Experts of a small language model.
Experts: 80 experts in each of 12 layers, 2 picks a token, a softmax router.
Below are experts of layer 2 (counted from 0) of a mixture-of-experts language model. Rows are named router (the router's row for the expert), up (a neuron's input weights, with its number) and show model dimensions 0-127. Each number is 500 + 25 x the weight over its row's rms, rounded and kept within 0 to 999. Numbers have three digits each.
Before each expert's rows: a language model's description of what the expert responds to. This comes from a sample of Wikipedia text that the model never trained on.

# expert 35
Prepositions on, in, at, along, especially before dates and places, e.g. Born on 30 December, On July 6, plays in.
router:465502501528511508492503516509526489512497549512530532524512513502545513487482453466499517469491505443494546516498474515478511488505491483511457469493456485527512509526508469481521555488511486505522508509524480489501491521499497557498481488515520499537522500506465515561516498473486502483466484525507515494511473446517450531503487511474524466485496435511522489486545464540438541494517
up0:472472511469542512499520547515486484506484491497489511464512514482508451503511527459524487476516477498511509533512500518519494452527529495486517508534502462499545481470518490526460523499518503472447499502455507454508471501526449529520460485512548485531503512507522430507516458517504476531484510480488517461547501489520501503489480466495473545474450512482469497527531476489491496522481
up1:571514551493501487510470498503496500466481485503513521497497511508518449478526457514445474501503516492471487460444544493493507492507494483508532507524490497512501488481478467449456518481463480525486545538514523496533496507482476486499495510479516518505502544507551475496513465502500549471450477482496524510488503496485476522517510475435494512481514496450513483492479538514467533530468
up2:546497511529502472486536481564508500508475483526512539464489521487446497518475529487455493481494495514512515505492547499537479494459535525455497491477549511503447503513515515512500513472527530514514474520498435512495521469515478454506511498477507517518530500498486437476478557478510550454483498519521486481527511499526488525475501487527509550484496462509497508520485496506493511477528
up3:483507527539533522503496526495506497525525541534485481491478480517554463524526517557532531486495516484494507513500453495516497474507560505496454513493489480488489486537523502530518533487488500500494502516519530546504483473493518490517441504531501470461545491507523485450516519464433527507462478480448482555500493511502468507519470517479507508487512499520488517463478520484512532509475
up4:516505459471486524455458504522511503492473468475506556458511496425524514516494458464539502514509511480516482464499510506481476503502516486513474476443506452465474454482519511494543508441510502480527482519521468457503545465498531472508491510518488500501497499507491489455505493523497492540529483563489520492536511514464517504497503485485504538509504492526483494479457514513481523469492
up5:488497487482484527478510532510444471468472500489486503497505500523480475497472429476456563468498475467474539502447481484512472516503483527454523517492506520517528529515498473499510506504512514497523514517555507479496535506494490516499512489459501523443515500481542508485502527453510514535481454533556490461499555502481507515485477483531511480536482504514475520488478473529523515507500
up6:478524499507526543481472515485553532458480479506513477485504535492454506497492469478512470484462471533492513554513492505482500487535499489472548432505511500506490460487486512490489512528555459489446501536473513495480480472494535461491508509464497476499503487519486489517565469495462510497489493477482501460527544494491500504511502500493456474490545474543508488480499531541509501518516
up7:550524450509502502476503487513523493476494491486541506524508546482514494517546547483489463475534565508500495479479486467504505525538548459517464496507473496507443484474484489443486509448521528565495468520526500492514476497521508508493469498484498482513514507490497532511508503485546457508499499500497531517479463505511523534493490511535456449523470468485476504492494536500489505493528
up8:512535501502449534500475526489507532532468501494483502474511507513469497486511475511551478486483519506522496455472543519477501508500460502542483525531482469494504467487502491465469531526486482563551537510515528476543472480486503492479495533482530508537551506524476495490499469432488507506503515508520537496498521499479463498443524487530540495522487487509497504490466493517520538478545
up9:503517468480480520476499478480503547481543510522463480481493507503505492485477517470512515449487476481552515450539485546475509483518453500470454504473550533535520519531470441490490517490531498497498508493522483470486513525523505484513515472501462486483494472509480508533519503504491539538491526489510512477549499514434489475505477496512480520510487518477489520548529519507516482483565
up10:548510541508483535567489522510489521504490550536485509534476473532502497448542514505469500467475517473470482507519505515516514461495501505467525466465522480507507458522516502484509480513493530516517481504514532513497513469476495466502527486496479505504503489469501479473482494427481508480484446525498485542532474498466475523506481487545520515518482531535507504506493494556522479495561
up11:462538481509490522492511427508529472485462483497496519511502513508489505522465475482493476508489485479454527489492498524473474441499497451543493492509520531503504485480527520490448461455503503529506481494495518531527467498504504518488477449512517495503514497475474517507527497472527505468545526504514489507529430485525488504531511551534470491516519490465498508500521457538477545540518
up12:461464495492517492505481501481510465483480500509525498563495490497496499517496492472532501522494491462507485493555556520497490457530473486508498486475557521462544512516456468460531530459487443496528458501503513492490547465454552502485519467506479513515522505515525517487553460490521479493491503509524491482460461493510517522507523526496495494463477468484503468529524497497534501501496
up13:516470504520487483485467476497481479537460488488501482475467481487505544538509478464479499505477477466507509489512495505518487514501468493497532482505511496511483446472574473467477529511539567482524460545511522508503514492534520509502477465478486483517524552524520469498488494469517482504523503520492466495521480528567460479477511519478459508519484468480510497551460525481506504511477
up14:513521471501538495482502453534471512493463528464539505538470483490484518453500544528529488538465482509507532476529509553522517496512521497479522478479486497490520485452509494461496486460556476507510514469525525470541499483553486521539507492480505480487517496589531488527501497486481501522517454494515509474515531499486502481523483485527498502507521513533504512517477546463495509497495
up15:523498491464479502521483450501541487544485458487546479465489486510532523479488494507509490529501531484498527489529502502497560507528476510538512477505506460487519486545503475473510511472476481510485503482507553467515493508470518471535488522464458473501472493480499520482536458470497510525483489536525549513520515481491482483521488557503547468493468462493489485493488482566512473518468
up16:482511524462479504509504511520511526492479528506461495487494516508510461452483515516500484461493544498521539450523474551492485494487477440528491491497506458483503478492501511477529518545514507529522538548457489482518488485499507471520463517520490503497486538558490467526514448463515506500477478462542508488507473500442513514500557465512502487476528498504486473503532527483510500489456
up17:502522484488512510534510509471482491528500502506495491516521513510467557469475472481513498515519476479498508497482485558475532529519485456534538515498442517509476504485504494523552478501486486527526500512462530504476542519487544448514478491473489527492489487509539517491504468477486494499467474489539478491489489498495479520498506484595501509501538500535478462491438487456498493485544
up18:498472484515489496498498482538520471500521438489504497488479463497498521541498507479471479528488523501488472495478489525475495489457504525500498504478486503501483524506495553428450486515537507498534542495475490538473497500516491494503497529493537545517548488565453503516510539466484491496487484530489480501503488495538464500466524479438501509485528510496531509512507506467456569502503
up19:511524503465434517512485473462469515516508508488500487535490471503512517494561508506522496492544520465488499505493519523484496526513481500542516471501478483515483467532535529472477530520495492519502535521501446459505508514475510537540538485523565528530513481461492521519510473473482507490520513491493553484518462509479477497468483513460532540513472520487486500499463480532446492520530
up20:505480507476469485445498430498546498500451500483511520486514455486479514459458469526519538516492531483500507524470491509525493474474450501463486447524500499508495501530506491511478532519505512470503466493489517540469527509523503476478521474496500564514500488484505517528487491511493450506503510573501516531486504476514541513456501546499517491449498458501477504510493479481502519483473
up21:463436510563510519498539531488532499497504506464477500525527504533511497483496506507520507530506539515469537505466480557513460536492499491510488483510459513527466495483541476505525497484509498506472483509478532497525556466507498491538536500476532498486498495497473459500540532508538516486468519457485477498515480493527478495569477489482489497504484513510530514493570508512520475480528
up22:480530507509455517466530540514543465491478495528476542480477506511500510496463492499490491470502499477525547442523483527463513512551486512541467473481475502512485500477469483477506514519531479495485515532471516496493453505483483505496484527511493457465500475512525485530468481523496512495512508471458492510469522505466488498475559454528545471516491499544502510478562532499488539476498
up23:470502536534459518470520492478514528518524491500515512492537495493509501533486481484510492560469534467481500477487463489490425463489524523501467480501515492497503545510530453476461500492530506522481465482540509485505528531478503510514478476492506507506508530449437491508549528507506502479491523495521453529505502504491491458476496464501514470501476528506552536467468489515483483519537
up24:501513457539483500487448514516533464483553524502497478523477496494546515506524513489507532471482498483475574504503522472459525486477516514512537497506522527472546540459538456464503501456516519498518485502511471503518490517522507495528481502549493497494518509470464505513477507464528510489518538471503530499527492470513476515495494462516547532528500482501481519528507505475505489526429
up25:489507480544471475499507507495524494478528468506531538486526497509516528453484498481498459471499467482525479517488491522472503515520476485516497460499444495544528468504511486465509507526504480490499466507499488492491492475490512512572471459462436514506511469511484508467540493521508498509470484537479495477467510491550493457468557531488514454464509452510489527487507485509455477514512
up26:509470484475499485535511490491542504520499512503462544533507532473515469541513500495513506509519484499485501539514532463490487524479502510487543550505500485495482462474448491510534470486528474470476529508477472513474499477527498507563484485499525492505483506469504471491516536478492506492434434546514495521534464474498469518468538479533493541537524471478524496525469512500517537497502
up27:519521449491501520502498485499520470449490479474476501490480518509484504508518492504512521483500493532454541465466463540507524483515483503530504502575496483493520495498522502511453511480524465489473496478494458458468521510478530536460488529511527511510470479531499480516504501460524537479560544491489541508547478460497472520521489525496539551504511524513469505491536524525504502528502
up28:482485474497435504494463481492496497513488516490498547488473506506473473496564504507494505453510490446455489501485446523531479496518462481499512516476516449516493524503470496501496468524527485495463499539538479489498494526495495503518497527543533496502492474519539483522527502525484441583498517484485477466514483502530486530476525487512510508474499528495491515487481469450484516549499
up29:472513523536527537525508494512544497526475517493525512501549485464475482468501446451495503485535525488516490540507481480543468539509478488537501509503493499460478507502479493480475487431506474500492479498512480505476502515501513521464507434487551558540472531468514500560495526483513502493477497523517485490488491496496499506546520531446506509517505489519475468508543508486501486522483
up30:538506551530473496468529501488485521492512501514509477443538484525552527464494518524487486456570489492552498549486478570488515487526522476494478500500505487543514477492506486486489499510469506533510479517544516480508475473507481489468517475527475469530503505509509485476523465486496514486469516504535492527534478499497508479502489470508478495491522490444459509468446466483515512484485
up31:500486531495522513571485504486503498501516490502501552497499476527473504502503505498514519522519504478511477542483501529455457515508543514512486515471566492482475488527465491493490488521511518510478522499522425530494510542501535524452494477528504496506530471517494505474515525510533568529490532492505518507526474467495500494462500481514509481445510503487461451507463502546485538528485
up32:480469543490473459546474489445487495489516500459520474494528475446524494498517523491497499480518531495511505539495508518532492511514566469526509471504499517529489545509497474494470534470527514476451472502498498531502523506489525464518470551525538500529534477509481510504453532528522478509490463539533510525504483536490509521519471554468476513504504490488500477496447505525500491513489
up33:474496518508543519455474483490476496495479492506499460496494497493524555528487505559517482506485455483488511494523486493488501484503538524528484519480524483542506504516527516490459551476511527482540485498502550484496455486495460570531503465486440479507569487476498517520550494459525515491484480481507510482505490499461486501495489527489492519490513476510483519493453446488474509519481
up34:514465512517494464526530530534476557506527531499517508507481511514527476442490520516505482475484533488504485505496495481510493538464506485514480521501498472520489480481495498437480502499531516512493498515495475531504505486522511473538485501524503449486484470528451527453482549500436489481500516492496458532473497520543470520518485504512485455509552488543551553513500528513498525510482
up35:486510485501482512493497503450508491527500515472472517475508491512479483468457522447544490509511534478485511481484456513503560489516533482493489539546529480472538528494481489483475512543489496472480483483522510447507469532489482501522458463459483476480508533480442497532516510537497507479525490530543461478505497491506529498533541452480564481492501493510505495495509480512460496519491
up36:448484479549479510493526461478430451521486487526470513511503462512485513478498506464465516550511487508484515502498502487483525468510494468513495495485476484475502459538536509487489469472545501496499487508527457527478523550490521509511497557493517457522539501494473546504520478469506494500485519485496547463508472492478530499469501503492485476496439468503524490484499501528472526482542
up37:496509500451524508484523485474505457467531491512544536498512485538482561556483536509502462526550460499488487451502454477517451494505495483528517481493510492495471486523474466530518531493497489539495512494552526494533505475485457506482493510484480486472510490489509495507509468509464506514514504468510486544504517495525510492518458490501501519484456511508471467440451467531509512532493
up38:502506558488511506481479468458530492493478540499461523516503469524551502502512499489503506476493467506498521479467451509478451507486556508479486532511488490496505516480496491479536503515519489492522557469506492456553487474502491486485433489536459511560534490483490471493493538537493502448511506509466512467491493500477472477504495465492486471553547502498481504514514489499521489467506
up39:468495531476499495491473526463510494512497517452536499520513507510512542527536493515503508498527514484499479534499492467510538500490528519522526530493464524469436541508442514490515499515545458480523477478529529519527488486513439512497492492484488520510517533457510528521497486518481469499511518498488464489522468451489473493516507502454489498497522494502536434484531507460473470513443
up40:507510472459492507481448488485491501518507532527551491571508515487481544484475464497497490546470537520464511485550515501497486456515477516532489470486462497451517522500543501495511513472519488507455485544493542522513483511492493504486486477507487508523527497497495530487494530517503506480499481526515494521484490506518497463483463527497562495534478545504558538520472487476518508555500
up41:533486531473483514442504476526508550489519520482495494472489492492503474492504508522569515508523512505547511495480494512495482494540482511512458548478490502531472498532545478501474523505518521482498529494530512517516504471536504499514481487567498467527513547537488518478488482481514532520546476550527514502490480505501499497533501518506545501504518529531531535530478544538463475544486
up42:492459503515478520471493440490483483504487460530513537447507473500549479440502515514452520478496515508500472502503485497471503479509500496513544481478496467482509473528512503489497510467483496484501529458490498513547486481529482497504466473505484526511477550518464470504496527555485490479491544513505522514538528468508527472537517524516536505457476542509460473478523454529507467522494
up43:493513504500469534510471512510538512505470477502539482519484472464526515492540517490491505467516456526470503503502479479499519465559500493484526521472470490528483464537491496521503521534474497504469503457480482503502482476472458507512518488498523457530504557497485494507429486497471506553522496462487504481541503488485520506469510531472492496508570491484451500512493466516555464499515
up44:495496552494518477521516497519509496488494533521525534503543502514519516498482507501526515500560511502518455507473498496458496507507468528432506450480505511508492508514518524499529481554523505514488509440483460478486519499474519531551521458487537527522553512534463495488519532490498477516479488469516518492509465486507469489463536481430504470504510470498498477497526503515479465510533
up45:466479459473506485512475508527491527514521481520501498509483477468508482457495504472566481523461518477495525519538452518473474512527533473512488470510489482509516447510531495507445456502473459485490426503475517498495485523480480520501520511491505491487532524521442501530499486508497485493529494470505505534492482466515489518530496516460469480553499473510522521480540474512478552486517
up46:483497518512543513553480540520520515509485521517484440488519499528530532533461539521527503467519488479454517504490502493484493497494548581514521499468526524511508492527464500525488489530506479480541504520500480515471469528490508556512500507490487544505508500488507453486489495495504503520529496519478505468496534487551555479534498479500516492554494516512487527547523472521474517485521
up47:497474481506477535449457539508450455482459532487546532501525456493525498514506525500473515545491472501492512480487480512482489478540469525474476486515505486541485520521464548535528501535525546517518479509523469500522507508528493552528515491484539478503512522496502491513480467479504509446504496459510499454513496524469524485502486511540493491477450528522485523457480500503517518490510
up48:465488498495533532514489529487548535500506501541490482485511500487503500500466498478469481514513511461464468553472474497496472466487509478515480537492521509469537509491524486481521520480468519493470467493513525513522495505546487541504495469528501492514517502528438521512507472506503480508465524546502464507480475480478495548451532450497496474514486515446556516527489543519481502473453
up49:519451513508507517499441503502518467487511517532538476541508456537521554500467496509452529513533517478490509503432527443485532529509500518450521473480549530471447494539501485510509501520500497496482537546492489499503500496493530509510518488512519494527514461501490521532509481453535515467525480518534500483479480493529484474501505509501500483465497464498516512539464492482522512521485
up50:508471522526510487525499477517471514446496488526550479517552507514495498520499526485512525470520497536511450512501478486475495500523529474459470536502474504484477491509530517487507471492540445466503492513476511488485498500465496509520463524506510514539497514518502484484485517493511488477519501473522547487486480502521475528525475518486504523459486543515453414524553521524529529488554
up51:500496463484492519482485470555483466466528500483549483516493501507446490523477472478509504469463503471499525529479514532507493504474464531485474457499556500485512479494506495493474506502532520485535537513494534510523494510540529526496523468526498482524509497490497457490492534542464472500469482464513501423475525463497492528531521480509506499511476516521453508529503498449491487455466
up52:512536490494490519498529509484503520535536466512552479472543483475510498490552483466461466466511524497499513485511505512509546505521502506536483510501542512506523483519510555525529511483539482485526470520440538465514474500552455523462532504518539515516482506499547466506507499542534472513501506527504511506500479500474483450472519527518497506481535476523460484499489510496499519451517
up53:491471496518505522523513489487514527507476475533474510490530510483499537512467497504508494516504541502473516482486535484493504514505504496498505483499511486468488481528469499488470532552502464470503466504482489540526438498471516516494531521514519465481499511537531496495493501443481563456487450530477501465491473490503493530507517496504490470494542444472560499485515490522535580521533
up54:446495497485501496509494510499463521513512509489486466479532485479523479458508535481534532506454488505497506476489498554508512497469499518519499562443510539571502564488482482486466527492493474520524536506499534466495506494514473514517500472476469492513496534469490532518464545481481465466491508547509488497493482541480487490505523545479512522503486524490468455499480490506475493502544
up55:527524440503514527498511490490527496436502513514477473504515558503462515499504510496511476496570547491490507545482475467490461490512521460516488517475496524489511506536491513489531509504500501471495477513498490538505470511509521535539467519499492514510477524537509512497495507523514473491527464527475458470448480474514426457489527518504474517473521464492517495471488476550471512496491
up56:482479548494503514485499508545526491520492470505468486532487511468490443513503478550521507504521503481473498490481502491500476505510523479482491476470494514482506497467489512494465488498485442495492477521509512541471550496464528508514529471455529437488499508513477516513480501464492476505516517493477489491526446487506439459485472490456508483488557436471551489480522495467497499466494
up57:540523516521448478497477515490506518490493537504524509522533512467503456506512532508478477526494497547465530502494450513516505534506458498529520458471482489481530493534500490502500564482495521539443544522502493505455466486512475512474520499461493496500491485477498495519521502474522482491496520525500510504521468472568496501505524521524517492525496525467431482472491527475455535495478
up58:527490509474535516490475464539503493486476475476527554478465475497516523481449512476492460524491525455526517487509511460486494471520521511501478508512504491501518424491535466503493512484497481474507474522521539489473548496514498538511419468552512539490540501493484488483492506502515525523471503542511469533543500538521498520529477498497527487520512494504537532512513477499473496511493
up59:498468509515508527513453488487468487507505527529530529506490501480509497540443489488530509500470469521517499503504494480528502482486537505507465483499525468512504514498484489501470515509528487491560510512485482529494493458506505537534483465518472496483499513544514496497484456478499449447507474511519476459548482507524485491518506526462537459545529493503467530437497512526455563522511
up60:522515511514507492488443531515480504539504509503501451513534481471534533507495513489511521516461514492502569508494459521526523486539509499515508483490519471443487527484482507514488494485463519476492542515503479494503532513461529486462509510527466479505521524527500512511533502527523488490508499481524499534526488500454443534484507545494435522530443509465482469536459499486490496481475
up61:502534490498521538516517481502485504532472451529512498474538492474511521448485503508481474520501508534483487522507530514500505439495523505497470489473502521509550514501499524504493534456542470449487506517503494416540512512469496489538470527519503497548496535526481515459507515488466527460519498488542512539524478515504519479488517513469535472486507451499470471512481465492515482500483
up62:507491441534488438485531475506581493464515517472477501536543506488504481481521493511550523527471518499461520499503504514492516493491497515462469468500500528504531532479507492486503512503483492498487503516555498494552514470487494516471478439507505484524524517515486526487527456495459508521467527540521469533514498507514487518470509521514476488488481492510516515536513552461456476517485
up63:452529474498506564492517505478544469513519547482465483499554513489490517540531485531550457485515506465513525538475486506512482498515490488474491492508500493487504477514505497521517491462498482520507507518507491495507467502525471480430492485511493550517527475483501514521502530510478510543478539506479506511493513449502521511493507481479569466460470466490514485472558490492519515543489
up64:504512494512436513507507543481538521543464523523441501484470489485466518480479474496529493521484537438466513484487510478498450511514505507534496489462519476503486473492473507436462525483483494475517457492480496522495503509456465550509511505485495482527497467526500530477512460475469453466497489532499507512493477453532489511487494496487525443509494491504540504504512476501465507483499
up65:532515539518517430522523552503534479488531523468496507527531552457516479492471485499500464472484527485508509495511539564484477529532515506507479482519442480503494511462537495502503502521479499529513477512497493471492518531503488469548517482480478529515456481522450504498455516497513480507471486513512532543456486499476476491517491507499471489503521502523540538490489551491504477501489
up66:523434453563517504481515457506516491496506474511489517456474496500472475479516504490515529491524465485478500514457465466500541522508485504479544484513495501508501495494454516497489489543516511515503512500448513530474529472482571481492510510512502534484493473518510483504492496458509481524474534485497517471468505497506525506490542506473504503450500537503508515481579499526503541515546
up67:519528540502489480462506508533518513496503518504502487524508518472537516490424523525527449487551529500497517517522501492495474507488503482444498479488515514506484513525502487528490542530485471526502486512479497534484498489541526500523457461495520511547544458513523506468523481496517490526447498488539492566449515505546495534537488512505514519516525475514504462506524502524475490531477
up68:453491484491500491496521475497514502500493515465493540517516521497499481445497503544536461504488498487537511523508520483475509524468471497456508497513525461508514493500470478476458526499477479475511525503522443536509495501517528538499485528485512507472455503472452535475452517473454508539460503503508477524497464497500467530537484469496483429477503532485512474491533514504445474512488
up69:516508494482520511469492500509455496478497466502499531497478501485499496523522487461527492477489472524468549524538509494523513473552456446457472498463493475487498507552525474520494483510485501485526507527523514462469491465509501506509465513525477509530515506496506477494465524483464487475521512542514512514512487465490512559418520525518540505494518526538492567513482479515491483529515
up70:488508532490465532510475458476476526522500521535503534466522506481529504531501474475513548499484554445522555504490473508499464527487481516463500539462523485487507535503516502450500519486497491553497500504506487483508500538489505501524503508497484482470472459507535536506468520531524517521457495508472492469501494500508482538432522475483484483501533546493509553519514459523498513482488
up71:458478457517507482510485540492553449503489461470487500517514490522492476437500496479500495498504514527525537521518493488466534509561546524518485517486465480496484496516565462526514464487491501490522497450515531526451487484532503488479518464527530486522523521530497512506510472496480500481506512529489542462439478493504509499453476482484497502474499520482507475503472510503481491464528
up72:492527488464485529502532494506503481504537500490471478556528492484533539501489509503492487480509520482483509501485470519448488453499524534502503468495507483529485457484477492515470494491455515516492508453503517526450510529475453482521500477462510542499506537500496473554499502515521464529484497520483509511516497448486501494531497504497490446507522517533475465436512483467523492517575
up73:478490528485521540489468477518538505527542513510513492536490479471509542472490488516512512515532542490499510522477493465513485537548474485538450479503485546494510505531496478491498528476525496537474475532501492542488499520472522518499508512476499495534531478532522485507514526524505507532502466524435497498502515459508441447516506514479529504470543495513502521495517574481464487486500
up74:504488518496563480513516455457521542472488520501484533486496510468522496509456488495486512533490552464475468488506518529483531460449470487476489472499538509518485501519539504530499533490445497479504544481488514448508479472504526506511497414511489505482503496549479542496513497482500510518466507510526484486491494481489520525467501451523527484488497484483536501544474501499483520493524
up75:510515510478515479500478498473464458494540547476545483534532480463534530515520500479536500481516471484503491522514515494541493452519522480524526519475524478542506492505508479471489511533528464498478487488480524461493538530490435440488480536539470479534488523547491506500484474519533457507531503517500539475517506508501484534525496491496510476486473466506463527496508470543509508490478
up76:515517545503509472505475472513487494518459493527542482508474455461521511500499530488506522494511447463503467524553444480489459533473497496553511506489497509493505513470509474522479501524503480519475502509500504512532539513497484498516499504498476512489492467473459552482485441512559512492495464514537467491487481524531512480500420534479512489509508488496525527488471457515484471505485
up77:469473500522518462517522519470478524501515521498551503507498504445515508487496509517513413465497518460495540500500537501476486502472472524517537506492507462512470473511492482500477508510512452475466505506499500515494480513498476534477434525486506504535499548505433475507495505479496502484476503516481495551489479443533469543510513460508497506505482480514483474516526485469509545488470
up78:490441478517530485481508474506476481492511518547511463492512502467513518514502491497505484517474518522522531483493535548533503486548573467524485483482481477495495454497519485514472527482495500467503533475498511466492547483483526505506506453457517455527492475505498489516501484502519489512463501481500469494522483470558473570493483491557526519511509511500524503503476476547475541512491
up79:485432522493537452466491528519505522545497468520512482513556525480531502514531508530483515507478463456507476491450460496498477498506438487508495455493488469499501494494506451486477508491520503521477503502498483509508480528517453539534493479498523531486515498512484532558485495460495487492459513506481487489483541480501482545514550505527482499498481507520506519514525522540501537539471
up80:522544445495472528543517509557482483476552529503513529487474501519541527460498540470497501522524501521502493482502518521471498516499547522505503530505495521503461482497549491534507503540491507496500519511471473501514498522463520484463461485541527517475564478504457494518504486472494534472525521530490499449506465474479488520533470498522500497495480466466521518525506485515477517451501
up81:460487491488495508476517502493472515528455482482532460501556498469538536480497490525493459531523512469464508499497478475474520482478514503478510451463493478528528545540486495514535514503524479549517501527471534510497488497494467499549500467486501455534540528522496560542485498524563521519501495501485462525477501495503514483474499516502487470442537487534501509481494512483507507499488
up82:509463491515480553426485518480501440470482513478540469491514457521503486535500480476486507474522463488501486476478453479502469465485458519524509501475486478518543541469518502528483492493520493491495520489562549491533529514518499450501472470489484516519538511476481479544516488505484461547522505504496475489480515488494528495489506464503514498518465488497515478516478502524477546490526
up83:517486495548465462489538523493546517514511488472444493489491508536508494518536487510530438501498501469445507509473460483500469511515505518494498500483466505451473485517510500505460503494495532478535493446466516462518500534491493500438509521532514513515473527507497479497485459501483491473547483517507519493469497478537548524501491481510496489457502532516533536487510461549472482506480
up84:501523499564491514503447472502492458499461540479485417511538504471507544494532519478496515532501481498479493517511504518483447497507477511507493503498534487503487529503502512495476531487532488487471486526513504482477522517542531521512476471487498474537482528513460504516483509510504543484529467489519485521519497482514529530480426484461529529534515513531486532492487504452505488470541
up85:471489497521509538507536476505502502526492525522499552484476456480499445472493489499493495494541494495518521491487509501457471502463520507498508481515476536477481525518465466492469526457509521525469488504508504498462535491468480491514493506487533489515540458447437522545491558510455455488548524469522514488493461491470513500521497495490527505515496505489487525508526453507553520518483
up86:497477518477532549500443479469487499499486501482537514496511451535506565480505483481504538477483520476449490523510511495506528533525495534480476551499517539461492531527505539526515535468465483478482510509493528513515486518485503515518501528468447548477486466499541496555507540473503514516488484516478537514505518531532489512501496528500517467483493478545526500513510538512532500506506
up87:465521483488486462512490512514462507509501476529502524471505532485472499521490495468474513485510496492479514533495520504496468540519457514517468458429472497490506509485469482485490480454496483497508526517502450509505480522503502497507522497467511527522468468507500493573462534504478494527486553479516500540471492467459493481464517504489484546544422497525513460489506499487522519479532
up88:507506487495501506530476511531531517494501547505490540500459483488504480456482488495548481490484539515496499454508426521473505511506478492493526503523459499472538469529535487517508498545521514508446504492523516477497516485516515465476453495505515500506510529526507515490495519514462482467499505499507479538514517480490494557491525525504505584494540467502481518534551494501556475502485
up89:505519509540463537489487549551507484545501556518521493545518500519515508507471507472534522503535483535484525524509534499516526497505454523496434522500505478535520521485494502493527480504524467517487477501503486528448533480510542509539529472478478474500502469522457507493521526470448494479506488520479522518473507515476466469494481507543543497490505518463515538509492494513530515507460
up90:507496484488519543556460490519500514463436487511507525492505500484530504488505481494547465500516480491522524524522484521521571531472518523467551502474498550486534516513471477527508516499492486505484535498530506457494541485505501483442479505521531452485477491481502476472492461481543465491526533508490501503483479498519512501527523481483443462498545509494511498500535470514527506481483
up91:472541471531506531492553490506473497502484553491502464489570510500503496488499532493490506536520469480490460519482513503489544494493508493504515478522507481518509463481538452521539497511502497481467477444538557479483466495497478505530434485505478530513490532523506523525507502491524485492473483511529499480507499431520496527485500511452523498514459479517499466478524460529495478494492
up92:490484502494512515516478482517516496531513532476486509471543489490503505494560500483528532429495552461488535470508444453524505526473526503501464459533523521500491495506503537469463510496529453521499506455492522505488518477466537513470538490472499499510512515499552448525472502464501484530494496497472498515472477444525512521481534499507523537517481501512503517526476489516464503485502
up93:532485534503502514489509472487502489504501511525489449471514477468531531493526548504454527531550515488457499497491452543470494480494476520519482539512510508509526457509518468499473489490509483515539507513499486511455490500498524564465489458493508496490523480530532501479502508493490482479506543507474502460483466506513489505513510495476450488530427482465475538489487442498505533520527
up94:527466494520484553509508530510531518519527529525441517479536510498524561502515514466492530480523494457505515488518476447498496517524508499495497506483542494464489463470504499460536566497500508525458481542446475531494506508530525495505504532486500498487506499501467525543473457511486508472499493477474521533552508527483507487509516547512482487490537534518506529491525516506539503475502
up95:481498457518477484511498473504490509520485502526486467478511490510537450449472437476499520459541481509493488561495503501475484511520484498517530509508462470528482474480507483457454472512514489488495487512541495514488493521512502477498491508492551489496483476469477500525511464501473517533525483512486458461498483519512461507500440517543519461501544440501468463486468532488469514503486
up96:516448519489479502493545481469478509530487480520534453489474490477494485498471474509503515492506488490478550508508442494506490477488505518532522489455521490547495458507545451476467495526483489477465429482545511477497485485500494485514496527512502507484521500542484445529458494481466471500502503538533498528443472476505532489498492503495499460489480520484504523539527475512476512532483
up97:509522453497479478545505517525453460459498463499557490474519485506562490505476471502472496500472537438448475470499517516488493502469484470526523459462495494500529528528474504506485504487507486514491511537541536515504505505500511497499463494529521480534516470556512505518558515500473505509498515471505484526528503527492439472494485525508512524503504505499502519467504466455472490492484
up98:466483507450472552502499497550487477463533486498490479530489459476542492478520476503485512470499519496537533486483555460505497514489550542485491451504469490490489474505507516463493511494524530478485541489496486504478486547511531512501529531518518476517518464527513480569531515519491513512476474488528517497457475519539472543458507492476486506493502498480528459502470509507467515519501
up99:486493547469476489489515494501451485493518519546512523533497533490459499506503515490509496524525499499478556552492455502513467487495513482509522507500516520483530490503515494487531510544531494500530438503518484525491514517499449537484426509555527506479491516509498496437459488507527494466482469535570482515474502457487494490478495487503490482510521509527520501499515466491484541515520
up100:535549489505521523541548488507476491527517505494515502442508535501516469512543503470483516476517484508474534499475450534518533471497475495505502468467512527545501524468466531480521483493484490464484481518513519440470495467516492568497465470471456498539495507471497497507528496482497503536508512513494465475518476485491538479498484529487467473501529485475475486542524482499514485456481
up101:502510513493507483536512487527507490517497475498520458494489486473457524496498502510482516478541489538514520521547492547540534442458529541522523519506463532515480473474501523509475502506485496491546518500479494543509477514518494460520511510528582500537498524507525509557486508516446526512476475507488474521449523492488552477493468476552492505511488490509492497539501523505505518485503
up102:549527502522517508522474524483519520490492517499478489533518502511428495500497515467556491495519505511495543527440508471462483486560559452480484477450497512494496461523479489446513489493466514486545471528479461518505515469523504517520514493482499499523500485530514475489468447532519498528542495525528463523498500495515521512517493505496534510475509459509518507515476481502490515529479
up103:491468517504508500467507505513480473523502523493478506520501458453508499510531480538517502521486489464545539521512498505466490531498456526553504479456485519500477530469496516498504515455553523543504504488486528459452471504501493469496533477500517484524515526505493508522492526463499470463516505475518532482434486526536462495546494499542498476483476502521501475523515491527536527559487
up104:486513506488509474470509490524467473526493495473507526492501551486539494504525508462515496491510462460504492507470499460495496481432493505493506491500532548495534490479481474492523528507527509540482470496487474530541482511512492456504497526452453471511514486497508498507511534489460511538524518510546521479487485494547480526503496466526477537473465500514438467519459461458548507489515
up105:485494475493523484488529485515454535519513502452473499554488519518497479443507492469532496487512479501491533501496463487499531500516503478466516492504505491533481466499489476488490498521446486521453459488488503535490545485489515563503466494505531522495507532466492483513480459536496539516499480496502515550464465500492478495510545550500526492516465461485533530450519519489502506452469
up106:453459490509509499497480478501432492505539542569489485526521529551521502515533481515520499460476511518548506481462523493489516502503515463489510465508504475536518501489537508504520494534504485503557530497526530456480491492517529492479508497517514508510523494459461460447494482487478524524502517483531543521515467495514511470502493452491524470548494484491509491512492492494524472492548
up107:500491508509481468506478539441475498520511540524507509530489532470489480487539501509486495478509492543498513502474482491523520514467520502486529510460487496467483532471552507496502496543501554512512510505474499493499489534492485463504507564501464504556557491489501551459462448519535470480500486505516522475492508455533520530478481482502511437488486514498526500512497484502471476492456